Weights of a small mixture-of-experts language model, trained from scratch on English Wikipedia.
Size: 11 layers, vocabulary 32768, 43.9M parameters.
Experts: 64 experts in each of 10 layers, 80 SwiGLU neurons an expert, 2 picks a token, a softmax router, a shared expert of 64 neurons.
Training: 487M tokens, 3713 steps.
Below are experts of layer 3 (counted from 0) of a mixture-of-experts language model. Rows are named router (the router's row for the expert), down (a neuron's output weights, with its number) and show model dimensions 0-191. Each number is 500 + 50 x the weight over its row's rms, rounded and kept within 0 to 999. Numbers have three digits each.
After each expert's rows: a language model's description of what the expert responds to. This comes from a sample of Wikipedia text that the model never trained on.

# expert 25
router:517475559535452438498492514512532524482503552586518494487495527460586493494506507554510495455506550542480526587556515449514595423596543506481446497578455480542593497494533434470527512495548625473439423401514519551471432534503569508516521482619459501528472579444517472503533434475553633493487530476533494490542509561540422462506624416384540407508510540463560520480519527515401473484485502462522517615482529484454451442429481554421452518512442545474489484414509548439416436529444510528418516535526535439465581518496429520536468480479577475379613586476510520543477492512469639499
down0:545465545410511516521486436535502476520530584519541522471492566470595455598509486516470502453531579585394512546455476490479482490555495562480471450453407556523561517459526564389509573606479600536562508601517513541484466437476548547509502546423471542491454533507458514552471481502421553463526508503529446449504435460471409401552458510502499603515485493521482515424498510484567517477474479433473444482505555518489522437477530567429544518471448500470597494473615512495543591575433391558592472423455450439544600511520459480565423495541408414476496485394465451510474566437569445521
It responds to: Middle or base pieces of English verbs and derived nouns before suffixes like -ing, -ation, -ment, e.g. disreg-ard, consider, not-icing.

# expert 35
router:467437465424447402455464595555460498556479421452458520553567479496485565503490493491436525523593542532518483556513478425481567526512500514561466537516536470484446460442509458465508484462484549534530441503518500486484552440565493531528575408510545474539587445516520502360471461579422591529464505527447511500551546487429435536483528531547549560421610534465558527422466597580526467457475524512518507560553571550453527458369514416492535443480575533456477524532428453537540584563456551434474565449527454436578508573458459498486484420546574423540557585503550405491541605519468503549
down0:575483566494493481553370500442454461490486448526512489447525468541356522517489532533495558513460439474460504506544502443503438436402527449449523463554449544498500460576537517452493459476400596485506514529454425398542466524497412495525591477558405513599614507439556418447461434553437519475424482502517486469449566560506451503426488503507479563506561509485515483609473452468462494462472457511546471580454557432395532646484494521537445462521476517490503394515480563427566462502504480527513428589601483386455533517581516477516492498491463478544563453466449419516491530546523559499
It responds to: The verbs is and was after a subject, plus s-ending word pieces such as plural s, es, os, ers, is in Ubisoft.

# expert 52
router:587588502540549567454475543450457459570515496471449494565387437483591481474576427467571523422438568436510546519483547569541399454434509486515527492532446482569390487587453569448546513510488518465548493411474473425460566471462529499465562550471491522476608512504473439476519564559433464442508423454540548480479554580454537489452457525467428432485556484430496563427480496481543460542561545512502518548416465568545554573525502507564479578423425473482454570498542535572449533505544532569540488431496441606539461474435479505455489607476523455544481412544546455543566532409549520502
down0:420454523416479585568391532443508496521512445458562552471507467504631550517471549600489492522434491510480551530494417530563423549394460515490492542529488539509511471586479394473508434463524520464395513533470426539462622464490507607540574489571506542489553539481450547491545471557603531487467453402528496441478504529445562469561427468567506416396580436633572493453469486502459514525529480467481450509499562539432466535598460465525482517589435495566451525514497516472466505497438414525495440449440577461538597483511514493537547459524443589441492512507518519535500533557481543505
It responds to: Periods and word-final period pieces ending a sentence in running prose, such as season., Paris., es., ing.

# expert 37
router:542480517554505512505527539583447541454454512496558542462474485529555466441471535493407488521518563517550468517433556545522550529586471459501509563469506443560455439493488484507435508572560584569515483549452494467572441537531549357570488512451446479583487524489454535517428542426600559460405420441417580389480428502499435443517563449501482575396539510526489515565555544470511537481481559575470518516444457462485380476453534511495485557466420502568437466526504520507379517434445542522485543416562534458487575518561438556471521420562542489454549580478544530582423533484505572422
down0:505493523430439545623557429408468503509460477448528481553455417469352510528490504531561445507476563474532529495510499461538476472484469518455625483497503519542487574614515480444491435452540441422485541507441486496484521564520491523513517457474596523576503492456485404519569402615484437556564588511437465502548520447415523640417522483465544413457492494430503499514484464461498556474537411499491474527509532526459546502511528549559460491477463467511654502476538502504601498565520532443590519560565530519432490460424554448488602426456450373482517469520472455492488444484490477479
It responds to: Inner or final word pieces such as -og-, -ry, -ship, -ley, -rick inside names and terms, e.g. Zoology, Głogów, cartridge, Kendrick.

# expert 34
router:584452477532452487503576514511369542524460452429523422437407522636575518446505557477435460420503612594471517561479517514453546528571542535474525466557480560516445539465517499514529492488514594536539535493455497555619466567585554448542516444546484452555515551524489517507482511454555574451459424454470507468433580550476500425543544513502477478452520590481413463556599560504526521478435513557466468555521602466517427449413483435494505521505417526468534578474529522517548532527484543441476357440480470465459534434457482555496493451496563521395433516505455517515490558426567536555
down0:548497474437500566577491448515402473412480508486422442464525479484517544467412434531518583455420540503506544484480505443526431561567432570456511471384579554470504489561544479408566508547440392592501501538550450450534553523438525471484530488520554503624493406490550530438513503529549452586537559545440494531485455529517499531482535488571521517434503476511550627463509486510478528552500517557460607497466463526544327566481540518554490565483515533595398495467478480532611583505502526440499455547488490447557564532534568532459509396554488541556524549541574495499559545524487481538
It responds to: Middle or final pieces of surnames and place names, such as burg, wick, berg, iss, ell, field.

# expert 3
router:487566458518523603456570462432538482565554549493545468524512557454517454505506507555578535436597413457449439439529528475507536552515458491541442529520454536417448473537430428478536508435506447556493533454492528445562577487557515535537551535507475452388409476492415424484406503535503538599507571452533534532426436494599580454440412428491543554585519543470491558520517436458491484436524458631469557508471512471494443572508527455478488543497567526562456430501537520529561536566476509580436378483504494602459527525467466452511542603496563492481440412504516498462632515491471515488
down0:497488583471527578493525444353548474450603492561524522539622487613505470613448506477532447478478478479467560554561555413458508513560544458484575528526598533462462586456432534527434474417479455463467539474573512415557486484448474457506517493538460520508444569498432506522579444495452566469595590513552532484495484486441561517467552528543507513505552545522490523514586513511501445498490503497406516479581572505514460472531514468505483489540452501540421457489453421592395465422556394546456508418497415464547518489499441459466467529495505476473520568461493553431535453356585549541
It responds to: Pipe symbols dividing cells in wiki tables, mid-row after names or titles, plus semicolons in lists like "ITA ITA; CAT".

# expert 43
router:464467524584472376441511522568394629404536454444447528542544519475421555517432505549405549547597569545591531475495541426485527467459461395495464481460510459559466545393515456509464487523529544536518473486540506512430447504483524421508401503498450469540522480572555572541503592490460496493497489434433456481597426525513420500463487516582547512446523493484503354462538564538578514523373524493479483456554527445555477498523564596471444476435444545480439526528427560443580473458478532469544529449522544448489517534471454504459500423520509542491554517489518578432491499430468568542
down0:527474567524461538471507523471613548464470499431470464435533451438468497585496547495585382448575475502520548516466431494490525479534477553542484509588442618534496488494449433492479481487513540377511456515506457495554447509403516543546578507543443455629460426520448425548507533567485538552532563527515565508488492505435498473454495493454545488507490528564602479487593573584512444494576443538535406499493446574482436456462567558415504531581465428502488456468577406558487447571520483442538433482469420407473474480421556560522502546575473542526559461444505519468483483565410400487
It responds to: Short inner syllables like or, ar, in, ro within words and foreign names, e.g. Decorative, shoreline, Quiñónez, Diraja.

# expert 63
router:437500508522536360500568492508527510518539539564638478586551449474417519467459471468517424472492565549487525465406494519453541599474493505446502501492450426463535554481489510551515466579459527537447425536476488551462376504511546509566511552559507509509471547511473559511507424555491533526542536503468465486507391477432566596547513488560645524410490573471536430531468463569430485430422498478501526463475453472540527537481452422486507440503566456386550405478443538535503440518439542551409491556391439508457467524429468546552479453432429510516496598462475517497491613525440450496
down0:513542428513553526461490543516449552588444527509561516498522485490454435443435531464568449526522468452605460539563541444528544532497444457571522485461503482501523539399414520491418589549523538455557558412435518437507508508486515442549568530545503483544549506580521442507532492499533517541574420473455505483477441520557480425547420486467537491534498448431514433449456424532485454444599503462515504585515480472522574468523566415528458620499477449588498356558518466553500512542527469413574458481411433422525487409517595471538453567560560513524523470444441485444506435569459360514
It responds to: Forms of be and have, plus also and not, in running prose (to be used, had engaged), and be-like pieces inside words like bereft.

# expert 47
router:504609536485524516504459559467630522585522481518568502585567508549471564561583429491521538495465448480573502598497519513509454603425509459475484470592440536499565467487605563486492474558539421501389556495617457529459493426538503464533495521470457467493406537491475469492445484519451425544549558489461449495553428446517588549503504503509466504466404489480512570420457441440488466485445457501570554521548494517482461512537408561417504491593547450567495503536493511491571439532607533598464545495424584598507548539465445512451505552578447526520540583504461417456446538552512477532
down0:519490463544559597422499538596626447533389512579489498561544498455446472462473457436523421490447549605531459582662514529568553595507465468508463448532509450506468523501604506476466538479568518490519514561506549489472623448508466457441495534462413529563546482415514423449466551483507498544462558509516534424494520458566515473475343503475509525541532418470503503525495484483419505511472553455535487449484359423454493441416514507505520430538540504452500469421526571534539567520448482484476466470503531555394537455565451489541499520441481519504505550504452449544410564499443503556
It responds to: Pipe cell separators following numbers in results and election tables, plus words like (age, term, means, km.

# expert 49
router:495468584407527511434530559457390522561551554431499592604552585520430546510448466560464494496588533525477490537496399477437584549545551516559488530523462516530524529488489385510596506549440469503547479504572545478441550538532437424517557394505532449535519465540540524556427553500526531505512575466473484563505522405471447537448444490555431464465540517477554465468501622583479487434383519552515500523510504471475406465527458524533476468536530580523464478506522532538459532443423533535511524478567574591454535449408569485447550479502595425550492583493529550482487592529461602523
down0:466501486484543435512513470494436577575521504441439556551485535475454506544480433535543502466474437556434539541489559545472529507584410521447446508516530543517522506440588429559475548507486552482542495453502608446537583467513535498569578524487554531565507439459452490539452555419495528592576446437548495525495388446481463467490444489529386393566555509458474435489485435430488455533486501513502461440496527559521441428522456431466578570468557554437549494591443487437602544463534455551398514617470541521439505476481465462514566409545584436574414553507532463514583581528452514464
It responds to: Word pieces ending in a vowel plus n, especially an, man, son, en, in names and words like peanut, Roanoke, Manan.

# expert 10
router:602528462521426522467508436523463451485416484471443465515407548527494524534475574490592446411436485490525423426502548451584557509461510487504529563453468600475391548538510533453518608456475491478497525457564549508523581486512475539445478530468490522583482439497470476499449433499492404498470431510515462455442579465482477543490553467393460468446550529491429535567542455455532443399611449516564530494499511517435463521493407497492521542425440462429531585524529529487548504586516490494520495495565452652440550464453505508526526474490470449431414354554601546535487458411542518487
down0:461541466488488499512552436520413581493463447474575496467491450488529572501579437561514537439431481458515459503545476527512564533495507558473523437503543517469564656513507517639544569527593408502462523434524490533474534457517598481559480461506415479540429486582416459587579593514582524532520524546460478525559522452526505520539453488571543591533481655450566484526479498451544511519540449573443507386456469496556474570494492549483487525430505511576539508475467490450546533565492494443474471431482577484458556468533537567605534438506440455529493410540515585557465456454477601508
It responds to: Country, state, city and institution names, often the last word of a multiword place, such as States, York, France, Oblast.

# expert 62
router:459561504550522541418485500545419473451473416529429535496404513461579415562564432531464535427448437488543469572484568550468442565433503441562561391501570545559406566564515486511561504583507477434489596484434510529499507457445465522519500541506491519423485473460434499564462463594463480512527467611496431404430599548466498465434548545481443540507570443459537549448482591421490462483502554480454514486568574447528482466510393525533546457531409539457514468547500452478416571523541448570524566491539512515527492485424460495520504489507426544518532473500626553600543471506529514450
down0:521501469381437442427462465532502426498534507537438594511498463477534507559561478556553472395426442525424590482409515532434476507504510497558468471414522556482377520518461485568556485480428518438425521470509492453534452543503477425488563556419504529483536546430461405546324489450456483488467432540446477472434486465533489485517509489494550472577479649492538469567515428338546446493541514567526480451476476481455540446566486551504567441559554537574446518427519491525429507469511459489534556540444529563498424530470492453472530520514527544438487445539481550481502404455508424501
It responds to: Single digits inside numbers in tables and coordinates, like 48.92167 and 338,005, plus Cyrillic and Thai word pieces.

# expert 38
router:434541444493522580510463467455622460483496524488384447515543541489529473463498435454445469389519560504506458492510449514518404559428551508491471435566537528542455489488537504484464508543484434559534512539516447517467521455593422539461552603548491417448379522547396504457571564575410415556538551546549461497472529500521541542409453539490403457416541508463492514401585474421468504525504451575463492508534552522459530474479467529556541529541410504485501465581572574498509489545567536500431602525521499571419530464468557456513475555471416533564551399501437541555428464536542523524
down0:479426530524557575491533410442553551604557547507457417477529574548483465519503444490452519462468478429573394500446436450472518571497493440578651541512594468453591568494400469508521533407402554544473478518502561522507511546460477521464499496488469457503491495473549542578579523464503469508392495482512493580422425461458562494506464476616543555509449589462598493526576462528504519466472449543461464462523528434457460430507512553472439427538505399528468381514524531475403432448526459520541492524504447456505461451481471466497499473501499549441520416450511528417452560543548493600
It responds to: Column-separator pipes following numbers in dense statistical tables, plus numbered semicolon entries like 0; 2; in score lists.

# expert 58
router:551580482603477498528460448455430466542404549513500545543455505529542508575586415547464437493473521483564546578542544564506431506455542422516462480476469526513405515516567529513527511477494439448467517517592404443533505482440487483517425588427434455459577556514480479511492446475483431458467513500534552444507567431521546599558612414508472386425539528488550483372562506469482438503549525597532535533524577523535475419553408420492543486507435458559505592513476459516495515546566502567525534471410476542452552519498549519518458520543409480499503556458603567529489500485573410453
down0:431536535570457476514510430477512445467547497392436490503532586550451513543538517517527558581525583451555411513472478544473437535498568498419525486458512470510556530524490506509647474603450484484645551499497566528460493539535572500546440465525569549504404417557427611563500516537533479511460563567570589577513530487529496507543476516535556571394529496503380396490527577534549510483509395519448443477480399550466540508512471588493499467523518531498509527486491579493514412480560529464466485458566589525467538432459494484563529450482493555536449496582496502533539448480543619514
It responds to: Four-digit years after months or in, especially 2009–2022, plus other numeric pieces in tables and statistics.

# expert 59
router:549540475519434405502589474549385497514583400497486560532459457458519546523624564580502458553490366508435598433476457566486441479442529510521547541484528548488461467439487525528594438460439485553416562474498539496499427574441498509460454542512454540490610485468469493494497417450465560440437475507553563508542581511565527549526596478559455505576503422493449485561519621537471455457530473487495416565442524446504568450492520493496523468523536501546494456485496459468567607415601400564541451487402482473514501470459479569531480434504464477523462561473495432491465499457451474442
down0:465454516500413516525502511595578553508584516514438480470576512489454415450494488375496510510486485572525517523447476506491497464518444483453575401412466574502555585459449522517559531521514466528510517479504478547525540487625496435476452468476550436563437503474402456454439506493518471447599466558488476477402477364448455428462517458581605470545498486514627483464506505418558535484538511545451411624509482522501583573535556561433491461587451409606535476561439494483485482504435514514467479498516467469502538492453493633481461507539428463515469455569546421531519519474439509516
It responds to: Small numbers as whole tokens or first digits, in dates, ages after aged, table cells and scores, such as 6, 15, 94.